Weights of a small mixture-of-experts language model, trained from scratch on English Wikipedia.
Training: a variant of SOAP for the experts, 661M tokens, 6307 steps.
Below are experts of layer 5 (counted from 0) of a mixture-of-experts language model. Rows are named router (the router's row for the expert), gate (a neuron's input weights, with its number), up (a neuron's input weights, with its number), down (a neuron's output weights, with its number) and show model dimensions 0-127. Each number is 128 + 24 x the weight over its row's rms, rounded and kept within 0 to 255. Numbers have three digits each.
After each expert's rows: a language model's description of what the expert responds to; "comes before" lists some tokens at least twice as common just after its tokens as in all text. This comes from a sample of Wikipedia text that the model never trained on. Tokens count by the router's weight.

# expert 45
router:095144133170162137081128149118158124133149166122116152105117173118168125123147098119124083124153070135174109117175084122145150134184113141142119052121123112106112111120141129147168155117144112110123137119134072145149101130092096145146134118127159120127124121134136068125112104108068152113139146121107116115116141121112123143106157161134095115114122151109149096126095147147110137114124
gate0:147151087125158102096130150101078138158154140096120131119143110103154142148113127100126155128067116125106110092153140160172112132160128115078154115143094123135097156126156086115162115105115165116118136100085149183129141150098142130092158149131152142126113113089134130093130133111141160141147131108130130088153153096127117115139110091140115118134148175087165085106154113136137113100141
up0:133161121181139159148105168065122147119122127130123118154136104156094090118082126147148127112190143154164123138103113145138116115117112112101147122120143141138119148127161139154146132144111140167157114105114165162133153126114103175114116122127125133091117145171161096148189078160105146071147128127142120139140119117110149114160130119117147145133083135110087155167121135088132119142147
down0:114137150111124169105132151108140120081112079157105123140137113162079183094096089151158119126121135166130121145136142110140157115125122160114143103152114120143158120149159129143151160103114148169086077102164090096137139151163088134166149148119176152134113159136142085151136117149132115137139145123123117156174153141148111114112126103086105131141118095155097154104152108135122135115103
It responds to: Endings and parts of place names, especially US and British cities, states and sports teams, e.g. York after New, Charl-ton, Rich-mond, -ville, -shire.
comes before: ",", " |", " City", " State", " (", " County"

# expert 9
router:139157142164148133123123134126109087148093128122093140117098132186156138132109141119105122112169087089146142127166113099157131106139144114149076084111172132097113103138146138148141145102146097139115116096125104096123124120112102138156078131134186141106146145133141080150146078115087151136157095100141097122132153141095115123113130122182109102175124134120127167154108131109134130149108
gate0:117118143140129154126118156140116078150099135141129113105143121155113131127097159123129087089120103063102127099110096136108117138117116126110107152154073113119166118119129094151136143151115158093110082158101087114097129140052144142140128113098146080138119171148124103131144120116133130149090151094107114098153159122121151130113144136173073130106106115118110174118110120108102126118104
up0:120116108121100143124156129108159135140147140113109114133167134125131117124104091173115165114117137114092085128132129117139112129140146158132143173106135124154142147076175124183150125105145096090099112158140106081099118173112074164127120108130135088168100099096126146133109106108151089150129094139138155092146075122127113147123128159167131091146134131112177159118142111112142117108109
down0:129127105115125154129146112147124114136111162094100166190147105148151120105098115145139161155122093144139116147138122116156138139103094160132120132121122099147093127107120123123103147153097119112131113087112134129195139141189144173110129145130161137140124069126143132110131122120070130148092090143140116132143140115157137123117137134077162093134156120115127148160158139215133146129130
It responds to: Middle stems of learned Latin or Greek words, usually followed by -ic, -ure or -ion, e.g. cult in multicultural, struct, Class in Classical.
comes before: "ic", "ical", "ure", "ion", "ions", "ics"

# expert 33
router:130174180184127161087166107149144101162135163133126160106102142136128157114164145150138133107148106112153156086169126125144123145142143137140095101128140127081130095137133086138132135149143084089109130106092125135175102096100102154126104119153181107110140095113133104108124108092096133145102112119153100100135159110074116126153127146141152150132107113102134118145126107121096101135126
gate0:126137146118125146103155147136171137170126138141147127082165183133135130129125154109140123113110156119121114144149124116170132183156082135148077154147131130124118128121104131138127163070139131131105096117143104171146092127090134142109139155201138129128159110150129107109078118094107135136109084141125162142163107153160086152126124170098084136118129143131113131127127114140139076139121
up0:113133112170135112111132123131161161175149159126139152149109154141123092115122195178139127141127164099142142097140136161153088110135095152113108135152125131111100126112129117165121121151084095116127155129128141140158122095116114131113176158154128123171139110100133120107159125101100092126141136104184073125146153160117110123140090136116174161161127126148121121160131160157102161141161
down0:174119128142118146159106085106086108156156155170128097110132094136110157162120104128112092109136124151141144092125099138139136069130108123163172119121076100122123116151089131138153108142114147113154097154086154075148153124132121134112081121120123146135122099084169126126156114138126124151121109130124159116125088093121138131111134162120090093118158140113152167163148114147139100145086
It responds to: Word-final suffixes, mostly plural -s, -es, -ions, -ers and verb forms like -ains or -ows, plus are and is, e.g. appearances, exits.
comes before: " of", ",", ".", " in", " and", " to"

# expert 28
router:116159178140138134072139155133143122133154141141138143117133130139123130113098146099148124145147096097118122135170125105131120128168141158134144125120151168089132086100156124161157146114116092067133142137132085125137153079114110154151113144096132093117148116122127086121144113086090161122142094146137106106115141135124125125095165113192129154135131127085117116181078096093113107136130
gate0:151140100140120169113151103108101135110134103142126108146100111127102107091108098133128128166103141114136134104181119122099140154127119150095121146135129080095128140112148071152113132146133067104114149101148141168133096130132102123180126115173116139115123123112118067114119172122116133127121106123102133156163081143175121123139129138153139211120146109098100153104131098112120113122124
up0:153110102138096116125116098173158147153183093116122121169108154135098113160152167110111145166109105081135115133079104141143158111139122149160105158095111147150104108164131142112112127102120099148129110156100127116140121171075204153126137106120154150178115153160137125118112128138102135111096124145114164132116103140133148089148135151114130135098097129162136156125134104116143131098118
down0:095123079148148078145101105103125110150117132114127143069134128152099188133126109135152135154153153201149108085130093136134157161122166145101132142110095111131146132127111158107112162125174142123121114128142102136112114154121099128123122125154111162084130109153165141132108114101090115150082094082127129127141153116129101142141136116162129107129157140165107142157143155144104130102168
It responds to: Infinitive to after verbs like tries or forcing, plus prepositions for, of, by, on, and modals would, can, could.
comes before: " the", " be", " a", " his", " have", " not"

# expert 23
router:107175142167170121117125145117149149127148153129103177128075146142145137092130096114102126114141096115151120106169094081140161102187132160134103084118143107105114108092135129129156107138170105106101120115127089148135102127133099159122122127109157119105137118136129079115122092102107160121118099143119107095136169122107125151111152164133084094140110154125139112164113101147099155097139
gate0:132148096149128138130117126127116108101163155099123120091115129181100120178078113106088117114104131136140092136146149141151113154114144157109164115102145126125149096130137131167131134120144126139097118093117167104098122087092146141081199110121078186117129129144108119144128142153101139153146096121096130083122130112134110114147137131136074126122080112166112123172142137124104113115141
up0:134169138082093087110112156110156141153121135106119150104134120099185153098136109113153137077132162060100112103093143127122167180182119101131149160128120130122128121147128109137155116119104092157130102156117130115122139151132169130122087134133132095140121132176143125144107121103121144113065140171122121122166142082138091141119099130091123125112094157139134112123150108139128137123114
down0:128123158168144127111067090144153114120171108157102139121102151134106104134136148123154140120135134129126124097117093110124092094130120113168160145123161163150111165141131099094118096138129156110147144129124119165128134132141144184169071129110127098154125112141136118119134139136183128163110159117199157116142155154092103149094164117116152100143160124124149124083110107138139102137156
It responds to: First names and surname endings inside people's names in credits, tables and prose, such as John, William, Mitche-ll, Nathan-son.
comes before: ",", " |", " (", "'s", " and", " H"

# expert 19
router:163151137141170145093109130110131116161144126141091164137084129143144130145136091090133124138117092076151157099154076085154107137178155130143096139106124142093110119120133104124137102108161098096122132117101093132117081081144101165115098137135188115131119098126131081150129131117086148154137115117120105111111123121118106154093162133156096105117126106109142129138144100126096096121144
gate0:139120107145170116133126173053115129174127144098134155100123083146162127114154132111133099137090125137134123133128118154120094084122120133114086113157148105154127117118176132126133154130127131148104157115117134171141109093136091122181123145136152127085106104097153113138118158128125125094111117149076105120103066105138116111126112084155131132140126120142128159082141158099090095150114
up0:121126156108110122097106116114147116136155135180077137115168118078181091130131131086091155068145169145162131104132155184120152157133114119150096134155164148132131115123092142149138131142152092147129140158135138163133121103159070142130129131116162117120122120127128104112116133130134120120141129119125138136122103104120123069126135158152080136097146106128085171123164129162141158111105
down0:149116132108169161094154128116094091107120080111118124097132087127101108113109131133155124117143123166157092112141140129135123118125128102130176140161105141147183140081153118133121119122115128096126078112191153157129116078155083089126107134100138125107118152125134102159139089133143154087108140129109162111101125113154101153111140118126142083116138151141095159070114106153118121128127
It responds to: Common word stems after an article, possibly continued by -s, -ed or -ing, such as head, support, land, pass, cover, fund.
comes before: "ing", "ed", "s", " of", " to", "er"

# expert 5
router:116145194164156148113144121110165122151123133145115143105093132113154123119142084099114119109118100122121135086162130093142143116176152161151091113143141109114095094123173109142172145105158124115132138118106129110167108081116082141110102107121144138097174121123149092143139121127053157164128123117125133112098170119089104147118138149140098131160134127120149126150103115159099102127127
gate0:131108139154144154112156109119146161127138160138092139100138145087115106135130110139139108148154139100110134096135095168105103124181102107142123165172158123105110118097170151155111141155133085156140148146105133090119160114140085125137151128127158158103133120129129143144126137126116152127130117144167081182061095094102139168119122101114125137131125128115132130120185128157197137118119
up0:128142127172199138146092093135122117119102111160094130183125134112103115186105154169107121168153137135162115110083139102120133149114109119122137121080097116129134099158142145145120113133108162130143120138167140120138129102100135137090109088120136164129107148112083095103101109116118137143137120110160093152085169143141115130111094107103186131157114118120081125126135134159115140122116
down0:144155132143090149143102174103145113108175132144142158153124110104139145115148122161083082150165129076154139118117122111135116171081138130134123096124146125125107172111147160133118117147124088130164144104115085131155119130103138119115127100150157151139137108117145153100084085141095151132107164139087163152160163104148139170129108160123113101157126111160104143108121161112164146109100
It responds to: Final pieces completing common nouns, often after a short opening piece, such as -ation, -ure, -ists, -le, plus whole nouns business, church, guitar.
comes before: " of", ",", ".", " in", " and", " for"

# expert 26
router:099134131174125149119137150121136081118111135135089151117109171141138158095115135109113109178142059064139115111144142085156165099181139135134110094088105123119134131116135102123110135116117117122131133127109101143140111111117104128123089117110153097106152110125098099124116132107040169153143113139109079107122152114111067133119148149146145133132093107122132143131109119134123145132145
gate1:096153123119128114169139160110160114162150145134164172105158146157136144112129152148124096144125101053151120128148139096149128144129137145099112085086135118095154117129121130123122130139147139131133153137104130142112122109113126179147149109126103106124141150151133116133122171154092136140126103133072130121138115087102126121079082146199145174189130123100153138156137144121110126102154
up1:140123123160153137095073130094118141177125133137132117162126167145136120133151104101113131146139116157094111121147128157141151109110083110126121149137128162140131118140095113159141063125098150146143172133149111114130145116136131116145143153135135145077116158068137145133154106063166102100124142127149160155168106108159122099142161098102124095110126140112095079108121128132128184111133
down1:124149133095128153138126105161120138078142122140109151139120102149134183121144111138124122111094113137128184146123102100121127127120131137121129122130146105107107103176125129054158163153126155128076139110130117153163103146125101123091139127151169137159129071107126113147162077150121124122119162116162139148118132112125140155171153120122057115140084155140110154130119129159151108091098
It responds to: Pipe characters, dividers, slashes, and colons in wiki tables and infoboxes, especially election result tables with Votes and Candidate columns.
comes before: " ", "\n", " 1", " S", " Votes", " Candidate"

# expert 21
router:129139124217155146082120151134112122173137137141144119122107116163174144118105110113131138171136102129127119112188096088116088093141118135114124076128138106091094112127123105134146154129131110118089140116145083143132151075116107131166125137111184119120165121124110097124124105137075142140143120118124121099098135128116119140104175139150103136151134115104168113124108118148119144121168
gate0:159144113127104116122126140101086191127175141142113153148097165151120106094119126117115112166180154132155166097113134114108134147138100122099116141098136124120152088120131124156153098139169138143104130130132093128116176107116123164141077116126143142150161116131077113116115129125092131153053153118132117146103125143114167138096165139131077141159135129120107140087131125151101141143155
up0:139108120092165124147145110118165134125099138110113123120170153084128121143097151107148098121129126093132120165096110163128120128121134106120134133097093130142137141167106123137137091154148139137191142099121183101127153162169148175090135146156155125082147144105099151132089133103116124181154126104132121146158109140115100116140113131124189117137154126164153124087133165145104158119164
down0:105116102142159190070077126116090127139126127164105121146160138088167105093111149109147104121129109091103102127122133115110133097160122081134130157159120191130127112100143158133092120141154155091143156117116135124140141100111095123110100129128123135120169059130126099133105138112135130136111141106145093147117124124145114089116097111119120100138124182108170155114122159119157132119143
It responds to: Consonant-heavy inner pieces of proper names and place names, often non-English ones in tables and lists, e.g. Milw-aukee, Posill-ip-o, Riv-ier-a, Okl-ah-oma.
comes before: "a", "o", "i", "an", "as", "y"

# expert 27
router:099176152188140159090142128099120100134130112123085143115103141140159146123101121117148124137152066113138135107152087134149147137176134158138113126098152103105123119130136139123159125136149097078128145104093091130140129119121066150148134144137139106127128123112121136104104126082086176114115116108145084087131112160123089132148164182146095096146124131143113114123110122127130179117129
gate1:152154125125141110148124123161099109156135122129116095131121152123111155135150131138128179117134166084110135145156122174107114152155155096104112134115139129137107087118106109097138101106130146139153123129079101138163162127111111135140143101139172171122139126163149126109097102106118114137109137182158158139127121124060130115153115073121126112125107106128097168149171115155195158109165
up1:176125151104124154115111148167094106146158111132117124119106136093153147151153137175126107108115128084153155131146101134110174176164169118144150089165171120091128123169091119090147134116093158144187117125112113143090126138108119102146137124161132125105124127156110102087137120113146161114096127159112115155107143139108081108175134140113130128114119123172101102114145129128137162129148
down1:165098123149115144132143171089138130105146110163118101154112104143116172142130128120123111117116130125130097116142075124161121115128112132083125085116129137169130097158178161151104162103116127148124123142082111105138080117101142121144142121108156124111131112065116113151171151166158080107119143116127111126137175124140106164070114093120094098138107114121166110142152117138091151130128
It responds to: Digits and numbers in sports results, tables, dates and ISBNs, e.g. the 76 in W 76–71, route numbers, 23 April.
comes before: " |", ",", "–", ".", ";", ":"

# expert 1
router:132154139164175170106123109166126091144126145109088177100105116126157128117116111124131091146145089063149124128139082095149165137148146140142106062117145140076130099129115122107131121120114128134146158085113082152114145142118100119130135112106127111108145137133121100119104143120081153112091101139125104076150175148110119111114137130139157156146122128100132144147080108132086134129122
gate0:123128167172105118134115171080126079141161106108127152130132111132109155141114121140093130158103142112147179116136081098109087128151127090131154088152152134116128135120095153130131127127162139128133178126132089164104140122111142125143095101141149101106129156131161110105165142114088117104115135127112138115111139140119150106119099121173136117177180131144064134107081163118120166126140
up0:160142140118141120122146144101100141099134128122161159147175145101157143135165147096124144109128127136149156157121098135184119130163125132132152118114149149084101131146188171110140114130126106108119141129129164152105139158129116090120106129172169124125146085144169184088143120133098096152114115153110128154121074114182122155145130124098129136124122151151130101156134160118086165159114
down0:111126142111083144109125141117159115133111116106123114172110166098109153106114102150119151122147166123121192114162135145153156092091160155118136108153080114115170105111115157146079091146147109154123131130127148091120113179173113129090134137141139140160142165139112156160135095106164154106145093120171128156149145108133099122122143092154110134113149122114138172139123122136117075115133
It responds to: Colons, semicolons, parentheses and pipes in infobox-style "Field: value" lists and tables, such as Died:, Country of origin:, and CAS Number;.
comes before: "\n", " (", ")", ":", "°", "′"